python train.py --d_expert=304 --balance_bias=false --router_cosine_scale=20.0 --optimizer="adamw" --dataset="wikipedia_en"
Below are experts of layer 3 (counted from 0) of a mixture-of-experts language model. Rows are named router (the router's row for the expert), gate (a neuron's input weights, with its number), up (a neuron's input weights, with its number), down (a neuron's output weights, with its number) and show model dimensions 192-255. Each number is 128 + 32 x the weight over its row's rms, rounded and kept within 0 to 255.
Before each expert's rows: a language model's description of what the expert responds to. This comes from a sample of Wikipedia text that the model never trained on.

# expert 10
What it handles: Surnames, middle initials with periods, and suffixes after given names, such as Jones, Jr, "R.", plus "==" section headers.
router [108 139 200 147 153  97  93 100  47 108  93 161  98 206 120 177 123 158 155 152  40 152 125 179 117 141 135 151 131 134  89 170  78 106  83 162 124 168 125 101 151 106 135 134 117 124 102 214 149 112 134 104  91 163 161 122 106 184 107 194 134 113  90 125]
gate0 [130 136 127  86  85 118 174 142 122  74 134 162 101 117 126 119  78 184 107 161 168  74 120 111 187 109 123 133 153 128 127 150 133 118 140 112 139 123  90 111 108  97 182 135 140  82  82  85  98 108  79 145 139 190 148 213 120 156 188 151 181 108 124  43]
up0 [105 159 173  95  98 127  89 194 173 139 145 156  97  64 126 109 135 103  79 143 140  90 127 171 137 118  53 158 119 103 155 113 132  99  73 155 148 121 172 148 127  68 185 154 116  85 127  97  96 172 153 119 174 125 158 156 201 106 199 134 147 195 151 141]
down0 [145 172 142 162 113 121 117 124 167  98 113 107  98 154  92  97 139 148 143 164 105  92 178 131 152 165 156 134 135 110 151 123  83 164  59 117 144 133 176 154 129 129  84 129 113 106 107 121 132 181  72 139  70 132 168 148 119  97 101  46 163 150 101 133]
gate1 [124 154 121 142 111 178 150 136  99 136 141 128 145  92 137 127  44 113 135 126 142 192 116 104 121 109 144 202  98 125 122 170 106 143 108  87  94  74 161 116 104 163  83 105  81 105 203 224 104 181 156 108 141  92  88 144 109 135 113 101 124  94  85  80]
up1 [105 162  92 129  86 173 131  92 160 146 123 155 166 110 110 149  86 101 137 114 180 173 126  58 125 110 100 153  28 127 106 186 145 195 149 157 130  77 162 106  92 130  91 149 197  90 166 166 114 204 156  62 122 118 154 129 114 173  94 106  98  83 102 102]
down1 [ 45 123 128 187 146 166 120 130 133 160 150 160 138 173 133 181 114  88 152 147 103  96  99  93  90 117  94 196 132  92 156  98 124 126 188 130  88 114 125 118 198 121 108 145 107  93 188 136 125  72  92 135 119 142 126 140  68  85 167  90 121 149 117 137]
gate2 [ 77 156 194 143 159 100  83 143 101 210  80 124  72 108 101 154 140 119  74 116 142 135 124  85 102 178  75 114 145 147  98 164 109  82 147  97 126 134 126 159 156  42 108 141 135 153 103 175 101 139 134 151  97  94 132  97  79 162  88 148 129 111 134 172]
up2 [ 58 154 127 132  76 107 123 134 104 162 134 152 163  53 129 143 125 108 142 116  68 129 147  54  86 169 112 161 137 140  97 145  87  81  87 138 112 132  87 195 189 132 118 134 137 178 114 170  87 159 141 108 122 123  72  70 109 172 101 195 113 131 148 153]
down2 [141 129  82 127 133 130 111 149 133 112 161  86  73 112 136  77 131 136 136 176 153  71 107 142 122 140 160 144  83  71 113 158 120 158 143  90 143 110 152 148  64 157 154 118 115 102 104 148 121 123 181 150 128 168 115 134 113  91  85 104 121 117 192 113]
gate3 [132 162 178 134 145 100 157 127  93 101 106 131 163 166 137 142 221 112 141  97 123 123 133  63 128 114  64 144 129 152 128 139 149 119 125 159 100 168 141  71 119 159 134  94 122 164 142 149 177 137 141  79 135 127 188 147 121 181 159 111 111  98 113  59]
up3 [190 123 161 178 120 158 126 150  81 138 160 110 146 113 160  94 132  77 132  57 105 110 145 164 126 114  72 113 108 132  98 136 203 138  92 156 110 113 136 152 139 207 164 141 113 108  92  86 126 106 130 133  72  95  92 151 130 113 130  73 100 154 115 155]
down3 [110  90 154 110 103 144 128 152  73 106 102  98  93  81  87 170 178 162 178 114 119 169 155 153  59  88 155 149 127 111 122 169  74  82 149 187 153 125 159 155 129 147 110  77 149 222 103 165 111 154 150 125 123 150 133 143  87 116 155  96 125  84 137 104]
gate4 [ 98 118 193 164 169 156  61 111 104 188 151 102 115 138  89 167 162  89 110 136 121 147 121 157 153 131  61  59 203  78 158 105 163  95 139 116 101 117 127 109 144 150 158 165 133 140 159 116 150 133 124 120  65  90 128 183 101  57 102 128  86 149 152 188]
up4 [143 130 101  99  65 128 204 118 142  68  92 120 149 108 195  84  90 177  86 141 112 107 131  89  74 108 178 122  59 166  95 121 157 220 206 128 148  87 127 146 124 149  85 159 117  83 140 100 122 122  83  79 141 172 123  76 109 139 147 159 122 162 128 142]
down4 [179 124  98 138  74 131 124 116 108 181  99  54 180 119  91  59 103 160 141 138 101 128 109 125 167 111 159 125  99 107 162 197 136 200  99 150 113 118 152 104 152 136 100 147 100 127 128 110 141 162  98  87 143 137 176  92 148 155 100 203 168 118 143 136]
gate5 [ 88  70 163 160 184 149 167 152  90 139 140 136 146  87 148 119 141 137 120  83 158 173 117  75 164 153  69  94 138  67 131  57 142  90  98 129 201 115  77 146  81 101 111 115 181 175 108 104 161 107 146 146 144 111 142 159  82  98 134 163 128 142  79 115]
up5 [198 143 141 134 106 107 127 109 165 105 103 159 114 157 144  92  81 153 144 151 160 150 146 186  87 132 148 127  25 145 154 146 122 130 136 189 114 131 155 140 194 114 163 123  60  92  67 140 138 156 106 176  70 138 119  80 165 184 139 129 155  85  83  94]
down5 [192 109 177 157 158  94 140 124 109  79 116 111  96 141 126 181 130 119 166 109 133 164  82 179  79 140 145 143  90 155 120 125 155 171 113  95  85 115 126 111  80 123 161 119 149  91  94 154 128 171 114 114 106  76 119 132 132 143 164 165 162 118 175  84]
gate6 [161 103 156 177 134  73 145  74 114 123 176 115 111 124 133  98 138 155 119 147  99 156  98 119 124 156 124 122  74  98 152 100  92 140 104 175  99 180 171 142 179  98 124  87 182 112 140  92 142  86 136 168 123 144  90 135 168 115 107 138 144 157 147  92]
up6 [106 118 132 126 150 202 117 167 129  76 118 138 100  68 130 106 184 144  82  94 135 145 118 106 102 155 125 121 120 128 110  80 124 113 114 141 145 169 136 137 145 115 136 175 129  84 110 115  96 140 112 186 156 168  82 116 184 127 120 115  80  99 164 202]
down6 [111 162 132 154 147 113 125  55 118 112 145  65 145  98 117 130 100  94 110 192 128 136 126 108  66  93 136 146 102 111 128 121 129 126  95 184 169 148 185  97 216 155  98 142 148 169 112  83 186 145 124 105 110 195 132  81  94 132 116  97 132 142 132 110]
gate7 [133 154 170  76 171 130 184 142  95  97 132 126 180 160 165 132 140  95 135 149 137 106 117 107 115 103 174  88 183  94 137  70 125 148 160 165 100 156  98 144  83  86 225 150  94 120 140 131 110 161  83  55 109  75 158 147 121 109 140 137 167 141 125  87]
up7 [117 131 139 107 103 155 137 166 125 141 102 173 156  81 149  84 106  84  69 113 144  85 151  93 168 112 186 116 118 129 191 130 175 152  86 116 116  85 174 111 150 120 103 132 163 101  94 141  93 147 134 151 104 163  84 132 167 141  96 172 146 152 129 152]
down7 [137 113 108  90 100  88 171 138  86 168 116  84 118 192 133 142  71 156 109 134 146 159 158 137 120 137 137 163 165 148 101 159 169 164 100 110 147 133  65 103 134 143 143 166 108 144 107 195 109 125 135 126  79 186  68  71 141 224  55  90 139  77 117 142]
gate8 [112 118 118 134 150 171 126 129 184 100  55 122 103 107 155  87 112 156 126 151 164 142 167  92 119  98 128  83 127 120 153 133 117 142 116 127  89  57 154 118  96 112 105  72 107  76 168 141 104 141 149 184 115 128 134 153 143 159 103 157  51  87 112 177]
up8 [ 97 153 109 123 109  80 142 112 131 109 154 122 139 120 112 138 125 114 126 133 126  69  91 139 122 115  84 123 143  72 114 137 141  81 117 184 119 162  98  92 174 159 125 149 109 121 163  26 160 151 162  62 128 155 135 123 153 133 128 169 198 164  75  57]
down8 [175 129 138 136 179  95 142 152 144 158  61 151 111 104  96 131 117 156 126  82 120 169 111  96 139 183 113 123 102 184 139 160 151 115 174 158 149  82 127 210  85 143 111 111 130 120 101 153 135 175 145 133 202  86 128 150 105 163 163 126  96  84 127 109]
gate9 [125 105 132 159 114 172 121 125 189 128 113  75 123 105 125 116 147  68  90 126 123 122 117 148 126 126 141 121 150  94 111 149 152  92 103  64 106 178 135 126 137  85 172  96 109 132 158 155 138 158 159 138 151 174 122  96 137  83 107  83 139 124 158  74]
up9 [120 150 170 106 136  98 141 114  91 135 166 108 117 177 141 171 116  90 165 159 131 144 140 129 197 144 111 125 154  83  65 174 144 100 103 143 157 163  67 172  96 146 118 173 133 171  95 174 138 107 124 119 190  98 132 119 184 120 146 109 104 127 129 123]
down9 [175  80 157 151 123 160 119 128  98 103 203 108  92 148 155 165 154 127  92 134 162 163  93 167 128  93 121 117 130 140 131  92 135  96 112 134 114 103 125 108 111 189 154 171 136 122 138 127 132 231 123 148 196  81 101 109 155 161  97 168 164 138 191 118]
gate10 [125 106 157 120 105 108  98 100 176 114 104 114 120 105  69 144  83  97 102 146  93 147 111 104  86  94 116  97 111 171 124 160 141 145 170 162  81 155 129 134 110 117 123 130  76 148 156  82  80 109 108  78  93 129 122 159 139  90 133 132  59 124 125 134]
up10 [177  99 142 128 146 126 115  95 111 103 114  90 102 129  88 136 173 155 156 115 134 157 126 145 132 130 113  85 133 156 144 133 149 104 149 106 119 126 142 183 128 150 114 160  99  78  92 149 137 118  40 178 107  88 129 163 188 154 137  66 107 132 135 146]
down10 [ 92 133 110  89 106 151 123 107 154 150  94 137 146 102 155 165 184 145 138  82 136 109 171 135  96 141 176 118 147 108 129 110  85  79 146 105  65 112 123 103 123 141 133 136 124 161 114  73 125 117 100 158  19 128 153 156 154 156  84 106 112 173  56 102]

# expert 3
What it handles: Commas, periods, digits and line breaks in species stubs, title headings and statistics, e.g. "is a species of", "==Early life==", "$20,060".
router [136  90 162 141 133 151 152 118  98 109 143 127  88 135 138 142 107 154 110 133 102 140   8 107 115 159 182 165 143 104  81 143  91  63 125 101  77 108  97  87 132 104 127 120 127 184  88  85 152  95 133 116 139 212 142  58  95 217 109 129 175 106  68 141]
gate0 [133 129 142 108  80 127  68  88 126 152 124  92  82 128 195 101  68 180 160 180 139 117 158 125  65 161 129  99 139 141 140 143 134 158 173 198 123 155  71 109  77 124 140 139 122 110  85 181  97  73 168 114 190 189 123 136 100 147 169 112 119  75 119 147]
up0 [129 121 156 101 107 146 122 133 134 113 139  91 100  84 152  83  99 198 148 163 140 111 107  94  62 116 121  83 100 133 149 124 110 153 166 194 140  89  77 130 105  99  82 148 133 125 142 166  67  92 153 105 173 135 116  86  93 135 194 133 141 133 100  92]
down0 [158 107 124  84  87 133 163 159 140 124  82 136 122 120 179  91 128  93  95 169 132 153 109 182 195 104 109 118  85 129 109 117 114 109 108 126 103 101  96 156  59 183  94 127  84 105 144 111 143  51  61 134 133 112 212 120  98 135 172  88 168 167 204 151]
gate1 [106 109  82 124 136 101 131 106 118 170  94 154  97  83  95 140 109  64 151 144 130 113 113 134 107 135  95 162 174 198  98 110 111  63 120  89 157 142 101 138 130 119  83 156 130 122 111 116 183 173 156 110  97  91 125 111 105 124 171 130 147 170  78 173]
up1 [130 105 108 145 130 101 132 150 163 173 121 114 179 113 119 144 115 137 101  79 146 131 153 130 152  50 126  51  83 108 117 145 154 127 126 128 123  81 149 120 141 142 164 112 181  86 150 144 109 171 136 142 134 121 122 108 131 145 157 140 167  62 143 121]
down1 [112 139 128 154 114 127 113 174 157  96 189 137 160 129 105 104 102 102 156 145 125 147 167 131  89  94 106 109 153 137  73  79 110  61 124 110  82 149 120 155 127 112 154 143 149 119  74 120 134 137  91  99 158 149 133 127 125 166 105  96 137 114 102 109]
gate2 [109  73 123 144 134 132 154 116 150 163 133 101 125 140 144 164 125 125 107  97  93 210 109 132 167 165 114 153 162 181 127 162  86  47  90 130 183 179  71 115 107 146 168 109 164 150 133 151 113 127 131  30 120 160  55 132  70  73 133 156 178 130 150 137]
up2 [161 113 107 120 171 158 129 145 168 149 176 111 125 112 133 115  70 138 102  99 117 157  91 103 177 181 111 149 125 134 137 174  98  16  65  61 138 139  78 130 127 142 110 122  94 112 146 150 162 143 142  29 121 105  58 111  99 125 147 154 158 130 124 124]
down2 [ 85  88 146 103  86 132  99 153 175 157 182 132  98 116 124 105 160 115 170 116 143 141 112 146 181 160 129 126  79 148  93 104 162 128 200 200 164  98 125 165 135 157 176 133 155  69 137 138 102 162 122 104  75 137 133 164 151  81 163 114 117 149  85  53]
gate3 [136 106 142 101 151 161 100 135  83 121 117 101 143 109  73  91 108 146  96 172 121  78 119 166  64 127 212  95 161 143 191 133 145 122 130 123 121 165  97 143 150 124 142 115 183 128 122 126 100 153  76 135 119 153 117 186 126 106  90 153 109 128 145 153]
up3 [145 165 154 109 101 104 119 169 133  87 165  99 111  71 183  71  77 160 104 119 159 112 114 151 132 138 121 200 152 162 166 152 113 114  64 111  96 125 105  73 144 131 144 134 106  82 152 150 123 147 123 172 140 140 103 106 154 138 105 134 141  86 135 116]
down3 [152 186 119 104 147 121 128 176 119 187 129 140 118  83 111 115  68  93 154 147 155 116 156 153 174 125  74 155 198 114 139 108 123 167 177 154 109 166 150 116  97  93 142 120  97 148 210 122 113 125 137 147  95 146  98 165 127 105 167 113  68 149 157 142]
gate4 [111 179 153 175 111 160 107 204 128 107 162 135 119  80 110 143 149 178  84 156 163  93 121 143  89 183 129 135 153 134 113 127 125  88 133 166  70  97 121  62 137 126 119 118 122  67 168 167 161 110 158 101 152 170 141 149  99 125 124 101 137 103 174 151]
up4 [132 122  81 139 134  93 121 104  88 118  74 125 146 129 186 122 152 154 171 132 150 152  87 144  89 130 196 127 138 129 139 100 159 133 126  87 144 113  39 185  91 127 131 159 132  93 105 120 153 111  93 129 106 108 138 145  79 156  97  84 152  94 126 131]
down4 [138  90 128 102 106 123 163 110 135 158 100  98 129 108  98 118 160  78  61 179 110  78 106 122 160 150 150 124 145 150 122 145 125 173  98 100  89 114 192 130 128 146 113 154 132 175 148 126 105 121 110  89 157 154  73  91 161  99  65 116 144  98 115 148]
gate5 [212 114 146 138 143 105 109 124  99 155 102 168 168 145 120 150 138 115 140 131  82 145  78  91 145 152 135 156 120 133 135 111 130 158 118 125 177  67 192 110  86  85 169 153 104  96 134 149  70 113  73 122 113 101  95 182  95  78 140 122  97 135 106 126]
up5 [193  64 146 144  64 132 159  90 156 155 131 211 147 123 121  88 140 131 120 136 163 179 128 121 115 101 140 128 122 160 152 119 146 105  92 102 142  94 120 155 156 117 148 135 131 102 134  58 113 120 132 124  97 137  91 127 120  71 131 122 172  89 140 123]
down5 [155 152 112 158 135 126 164 145  79 141 113 106 135 142 143 112 141  96 140 135 112 130 104 112 146 114 182 113 154 105 146 115 130  97  88 149 151  76 116 136  98 133 196 116 139  88  96  70  99  73  76 140 146 135 132 139 115 124 189 182 177 123 118  73]
gate6 [114 107 145 114 125 172 136 135 115 127 140 120 175 173 104 109 106 102 149 160 111 126  83 124 114  88 130 109 139  96  59  78 141 134  39  92 115 118 190  92 177 120 125 106 127 158 203 135 163 178 132 142  93 122  93 111 168 154 127 132  88 133  79 152]
up6 [140 120  91 152 114  74 126 107  92  95 216 109 171 140 135 108 108 152 139 135 116 100 128 133  91 168 121  82 115 154 124 145 114 143  79 130 122  97 155 167 134 186 128 115 136 130 189  96 110 177 143 159  89 125 141  93 162 140 115 149  97  69 132 155]
down6 [ 71 109 187 152  89 158 121 159 108 104  71 168 141 103 103 138 107 108 147 142 153 119 155 155 116 110 154 136 147 142 132  90 140  95 137 172 219 108 148 147 161  81 119 189 118 126  90 189 117 175 121 129 192 120  99 152  86 167 148 121 141 135 179 112]
gate7 [125 113 160 108 171 140 183 123 131 143 130 142 160 182 159 150 165  77 179 225 139 136 106 176 102 148 121  88 189  98 107 170 132  88 104  83 123 105 108 127 111 151 148 150 112 106  87 114 162 125 172 139  80  87 140 102 168  53 137  92 118 189  82 157]
up7 [131  77 155 100  88 123 114 193 124 170 114 156 112 109 187 108 175 148 139  84 121 120 116 168 148 132  78 175  86  58  71 117 117 144 119 109  75 119 167  60 162 166 113 164 162 121 182 140 158 182 128 201  56  99 129 115 130  90 151 131 107 130 110  62]
down7 [148 160 165 144 128  98 121 176 135 158 140  72 148 144  95 109 123 205 103 110 162 115 107 163 120 138  86 121 145  85 193  88  88  82  76  52 148 130 122  97  84  98  78 117 109 137  72 116 137  95  66 117 158 110 193  63 149 170 116 144 145 116 114 131]
gate8 [139 140 103 128 139 106 145 133  84 111  91 111 176 107  88 166  85 107 132 119 117 186 167 104 183 102 158 140 127 121  83 158 179 105 141 127 141 170 138 116 150  34 130  92 158 117 111 121 135 134 207 150 109 193 159 213  55 127 187 127 100  49 157 115]
up8 [167 121 106 135  63 142 125 134 167  57 119 123 133 104 101 117  86 132  90 124  72 142  76 149  94 138 125 184 126 182 121 113 155 111 119 135 135 116 104 138 150  88 177 149 116 107 177  87 146 122 112 159 152 147 127 108 126 100 148 148 162 155 126 135]
down8 [136 111 133 133 111 136  79 109 140 199 121  86 151 102 157 129 153  94 124 113  84 193 116 137 108 144 129 134 131  85 159 124  96 140 120 121 126 146 183 118 155 161 142 114 175 137  97 114 103 176  85 167  65 105 140 189  97  44 148 112 154 162 109 154]
gate9 [ 91  92 149 217 170 108 145 150 101 126 142  95 106 145 104 143 159 162 185 141  98 192  99 106  82 126  60 112 166  67 108 129 105 119 110 135 150 157 153 126 145 147 121 104 126 176  91 122  79 139  92 129 110 133 161 156 109  97 161 120 140 171  74  81]
up9 [183 142 106 127  84 142  97 184 168 148 111 167 191 128 135 165 130 107 115  58 105 118  74 110 160  85 149 112 103 155 194 133  92 149 118 112 118 156 140 144  94 106 152 131 106  91 141 132  60 127 161 136  91 150 166 107 128 142 174 111 106 143 161  85]
down9 [135 109  83 139 126 151 101 155 105 119 117 205 127 137 130 116 119  68 174 139 104 159 108 103 110  97 120 131  64 144 149 106  91 158 161 102 226 139 163 176 125 129  90 170 101 102 104 155 105 148 186 112 118 151  86  78 186 189 127 113 103  50 121 107]
gate10 [ 82 124 153 113 113 171 111  94 111 122 131  97 129 159  65 105 174 173 196 114 138  87 129 168 149 100 124 135 131 154 103 117 135  76  97 105  87 178 156 151  67 141 119 145 180 133 145 148 124 152  77 164 122 175 148 172  81  79 112 138 136 125 133  90]
up10 [146 162 115 129 122 157 170  51 104 107  72 138 183 109  68  79 150 170 140 151 174 138 156 138 100 107 161 103 151 127 177  79 159  65 111  77 106 170 171 102  91 133 142  88 143 118  91  91 112 144 100 157 117 143 158 135  99 111 101 148 142 149 172  87]
down10 [109 105 110 120 121 109 107 116 105 159 154 109 138 137 163 101 127 127 153 149 120 130 147  87 110 164 199 115 126 121 121  70 195 213  52 132 168 171 123 151 151 153 148 117 126  46 142 132 152 123 146  89 141 140 190 189 138 135 132 165 120 119 203 203]

# expert 9
What it handles: Month names after a day number in dates, especially Born/Died infobox lines, e.g. 22 January 1936, 8 December 1995.
router [ 59 174 151 180  98 128 124 123  89 149 108 159 134 163  71 121 118 192 178 162 120 143  73 180 175 159 130 141 138 117 102 138 150  98 126 121 139 146  93 103 162 117  89 139 203 143  99 143 141  76  98 123 125 140 145 107 103 185 152 152  79 170 134 124]
gate0 [ 87  82 157 108 126 103 124 116 120 116 124  81 130 132 163 105 167 111 191 154 149 101  84  95 192 110  63 163 105  91 117 139 165  99 109 130 132 156 152  98 137 108 145 167 117 154 181  82  76 155 107 165 144 129 141 173 117 114 120 147  97 146 108 180]
up0 [ 77  73  75 181 120  98 151 107  84  76 102  87 122 130  64  77 120 147 165 213 193 118 142 122 122 163  88  89 139 122 157 101 181  88 108 184 151 115 107 137 133  75 119 121 149 133 120 129 130 107 137  80 179 135 145 166 147 165  87 157 132 146 152 173]
down0 [107  97 109 150  97 110 135 157 118 145 118  95 108 111 127 136 107 153 108 112 161 211 131 114 117 132 147  76  87 132 135 130  94 137 118 181 129 148 123 111 103 112 114 139 117 108 153 151 144 121 176 126 117  97 112 100 136 136 128 100 157  84  83 141]
gate1 [140 114 140  87 156 148 162  33  97  98 152  77  98 140 109 154 165 124 116 179 144  79 100  88  76 133 154 150 209 109 151 132  93 143  84 124 124 164 162 124  90  92 116  80 158 182 103 114 150  91  79 103 180 149 107 118 130 118 172 115 142  96  95 167]
up1 [103 102  85  64 135 181 126 151 112  94 132 137  65 129 128 133 108 156 172 112 140 134 120 135  99  97 137 119 176  92  83 114 134 133 133 145 127 141 100 119 135  86 146 146 155 146 110 121 135 129 105 225 120 123 127  80 130 117 117 142  94 166 180 164]
down1 [122  87  52 148 140 133 123 148 117  62 102 101 169 113 134 134  99 110  61 114  99 196 201  60 159  60  95 175 125  90  83 168  80 152 139 157 107  99 114 167 119  72 139 112 118 167 124 125 178 106 183 205 192 124 180 168 120  93 172 131 154 137 146 112]
gate2 [173 161 167  79 139 105 136  53  59  68 161 141  88 167 156  89 122 145 152 114 176 176 115 124 131  78 178 145 129 135  85 139  74 170 178 182  72 148 117 175 131 113 118 147 119 183 103 145 144  99  49 147 139 160 173  91 156 137 107 117 119 112 123  67]
up2 [159 121  95 148  81 153 102 139 179 155 174 109 161 110 169 158 127 168 145 103 115 126 165 122 134 158  50 113 122  97 170 163  91 100 174 136 142 147 107 120  73 156 114  78 151  70 197 191 125  94 116 168 134 108 156 113 158 141 200  91 130 139 132 150]
down2 [139  71 104 129  93 126 107 127 151  79 115 175  92 169 176 101 130 147  65 139  83  66 120  81 120 152  60 114 165 211 117 125 179 126 108  99 103 161  72 164 114 150 164 142 151 118 125 152 109 138 186  95 156 153 106  79 135 120 114 148  81  56 129 169]
gate3 [150 177 136  95 123 149 107 116 148 127 142 137 104 114 119 159  32 175 139  70 132  84 100 185 131 142 106 118 150 125 119 139 139 108 170 186 207 142 153  83  99 109  75 144  96 164 114 135 204 116 126 125 123 127 161 146 121 152 165  83 106 113 140 117]
up3 [130 136  78 178 103 171  85 127 167  89 128  82 145 129 104 166  82 169 168 198 104 150 130 110 102  86  96 118 158 155 142 148 177 199 141 125 130 161 118  76 148  72 139 119 149 182 116  76 118 136 154 140 119 151 109 122 162 138 140 194 113 108 163 169]
down3 [ 90 138 118 160 152  68 123 138 121  84 147 142 162 136 144 195 119 106 146  74 181 147 118 157 192 108 149 101  70 160 165 166 105 105 114  78 108 178 116 155 143  86 183  94 158 123  93 114 128 170 144 132 157  82 154 149 100 143 104 127 122 138  93 164]
gate4 [208 128 175 157 113  95 115  74 129  96 128 107 174 180  87 114 160 153 110 183 125 207 116 176 118 141 128 144 104 166 127 138 136 114 103 133 134 146 175 179  90 151 101 118 143  66 159 102  43 159 117 111 117 129 142 201  89 132 154  82 148 116 121  99]
up4 [111 161 109  99  75 135 111 147 151  99  69 171 139  55 161  77 134 187 103 102 142 180 128 118 133 115  63 161 109 142 143 169  68 150 102 165 122 130  84 141 123  95 104 105  81  69  68 116  38 139  80 175 120 141 125 153 117 123 177  91 103 153 176 131]
down4 [134 121 122  78  88 120  83 102 186 175 121 153 139  75 114 135 172 192 155 141 169  58 181  98 117 154 113 128  79 116 109 134 103  83 151 141 130 176  94 168  73 137 158 107 154 135 100 154 117 195  99 169  68 129 101 146 162 143 123 115 121  54 144 152]
gate5 [126 191 134 109 126 159 136 137 108 174 117  98 156 128 138 139  99 121 131 163  98 154 106  97 116 140 181 164 123 122 116 176 123 100  89 130 102 148 126 137 155 143 165  58 105  79 130 112 152 146  70 111 157 174 143 111  84 111 150 135 138 140 113 127]
up5 [ 81 153 123 100  95 122 161 102 110 150 126 126 127 179 135  95  80 151 131 127 125 173  88 113 165  45 217 177 135 169 109 146  94  72 106 132  88  85 139 194 141 131 126  91  97 124  88  71 132 139 136 158 150 176 175  94  91 115  82 123  61 145 169 114]
down5 [148 102  79  57 163 115 122 118 117 198 112 125  86 146 154 115 130 120 170 117 148 131 150 167 122 128  86 126  87  87 130 159 132  87  31 112  85 119  78 183 130 136 121 133 117  82  80 139 100 137 113 207 112 169 146 134 131 104  80 141 120 101 142 164]
gate6 [158 188 135 158 100 134 114 130 136 106 129 108 148  87 145  77 174  53  85  97 110 171  81 167 106 145 170  90  99 121 155 142 166 221 114 147 124  94 113 133 124 121 163  77 123 145  94  78 193 100 179  66 120 142 137  74  61 159  81 149 107 123 131 145]
up6 [122  71 115 173 124 108 137 142 156 156 134 103 114  79 159 142  87 111 156 109 107 143 126 149  75 123 149 195 166 205 102  93 149  88 165 122 141 133 111 152 134  93 123 106 150 107 135 160  83  59  91  88 122 187 136 138 102 146 148 194 192 165  99 119]
down6 [113 171 138 130 158  97  81 147 134 105 103 146 144 178 121 217 123  71 107 137 151  75 120 107 144 121  85 144 120 141 147  92 149 170 107 104 122 122  89 149  75 186 158 157 159 121 137 161 117  93 101 148 126 105  92 171  83 132 165 165 136  71 129 139]
gate7 [124  55 109 112 129 157 161  63  93 111  92 105  55  92 133 101 185 122 102 149 150 149 109 114 141 116 166 132 113  94 148 140 111 139 155 179 159 142 110 123 155  61 134 194 118  81  82 108  98 167 125 151  74 112  58 131  98 132 138 142 124  68  80 120]
up7 [128 115 154 122  72  91 124  79 114 152 148  96 122  79 161  43 127 107 109  92 127 148 191  96 105 162 108 109 114 180 118 146 116 156 172 152  81  94 107 156 112 129  72 101  99 106  99 101 209 184 160 129 130 120  76 164 137 183 128 107 136 133 133 196]
down7 [164 145 115 199 111 117 156  79 131  64 113 148 109 175 107 132 127 141 188 113 112 175 103 167 136 159  86 114 135 100 138 113  57  96 181  99 123  85 125 113 131  88  88 116  84 131  76 149 149 131 134 133  89 109 141 155 159 153 174 106 147 112  88  83]
gate8 [124 155 157 137 148 130  78 177 128 133 127 163 163 182 167 142 153 135 121  77 131  63 117 159 115 180 188 153 117 133  96 142 146 133 106 100  98 141 113 121 139 113 110 166 118 133 113 119  84 171 192 169 110 135 164 101 114 192 112 110 149 133  96 137]
up8 [163 113 106 153 130 142 106  90 145 126  94 150 189 109 120  98 111 167 104  97 129 121 114 109 136 149  77  94  53 121 101 120 181 153  93 140 140 121  85 122 160 104  77 149 150 120 147 101 115 158 113 124 133 132 164 177  88 215 129  97 103 165  87 191]
down8 [ 77 187  92 150 134 157 149 116 137  83 145 144 159 119  80 166 121 147 159  85 147 145 146 111  94 184 134 164 111 198 171 130 134  96 131 131  97 127 123 143  36 120  97  80  95 141 144 102  96 117 124 122 119 127 126  75  59 156 213  79 133 123 110 164]
gate9 [118 118 158 164 122 141 111  79  59  98 128  88  85 169 121 114  92 178 127 157 109 143  31 149 124 147 158 203  69 134 112 121 138 133 120 212 147 173 114 116 163 141 104 140 143 186  91 144 135 142  98  81 170 149 124 120  64 148  80 151 121 142 111 212]
up9 [184 135 137  83 156 102 178 150  96 107  96 114 134 129 101 109 175 106 177 164 130 134 189 136 144 106 135 106 124  96 154  99  92 126 131  93 142  96 211 131 184 125 168 128 135  99 153 124  62 109 132 127  96  88 120 114 169 127 176 157 182 110 130  73]
down9 [144 132 109 130 162 191 125 120 139 126 149 112 143 185 101  97 194  89 138 176 123 131 141 142 172  72 147 104 104 110 111 155 143  84 113 137  55  80 145 106 114 141 131 123 181 125 152 145  81 166 144 110  89 120  66 135 146  77 120 122 149  84 107 134]
gate10 [160 134 132 179 136 151  67 120 156 126 142 154 120 228 123 156 137  95 161 120  92 133 140 122  40 122 154 102  72 128 130 145 203  89 156  76 168 198  88 166  85 114 103 104 163 100 143 174 130 187 135 104 139 110 117 183  80 136 139 106 126 163 143 145]
up10 [149 134 117 179 137  63 113 159 124 133  76 133 158 172  86 131 126  98 160 106 105 177 175 143  92 122 130 110  76  71 143  88 213 125 182 103 107 183 141 134 135 175 126 129 167 127 156  96 117 201 158 144 112  86 115 137 107 130 165 128 138 121 131 113]
down10 [126 107 134 125  85 138 107 149 118 146 113 100 142 153 165 174 130 204  66 108 178 164  97 186  95 153 162 122 128 131 125 157 181  99  77 176  96 171 106 168 146  87  97 146 130 109 112 214 115 109 142 164 120 150 138 116 139 131 169 121  90 141 183  98]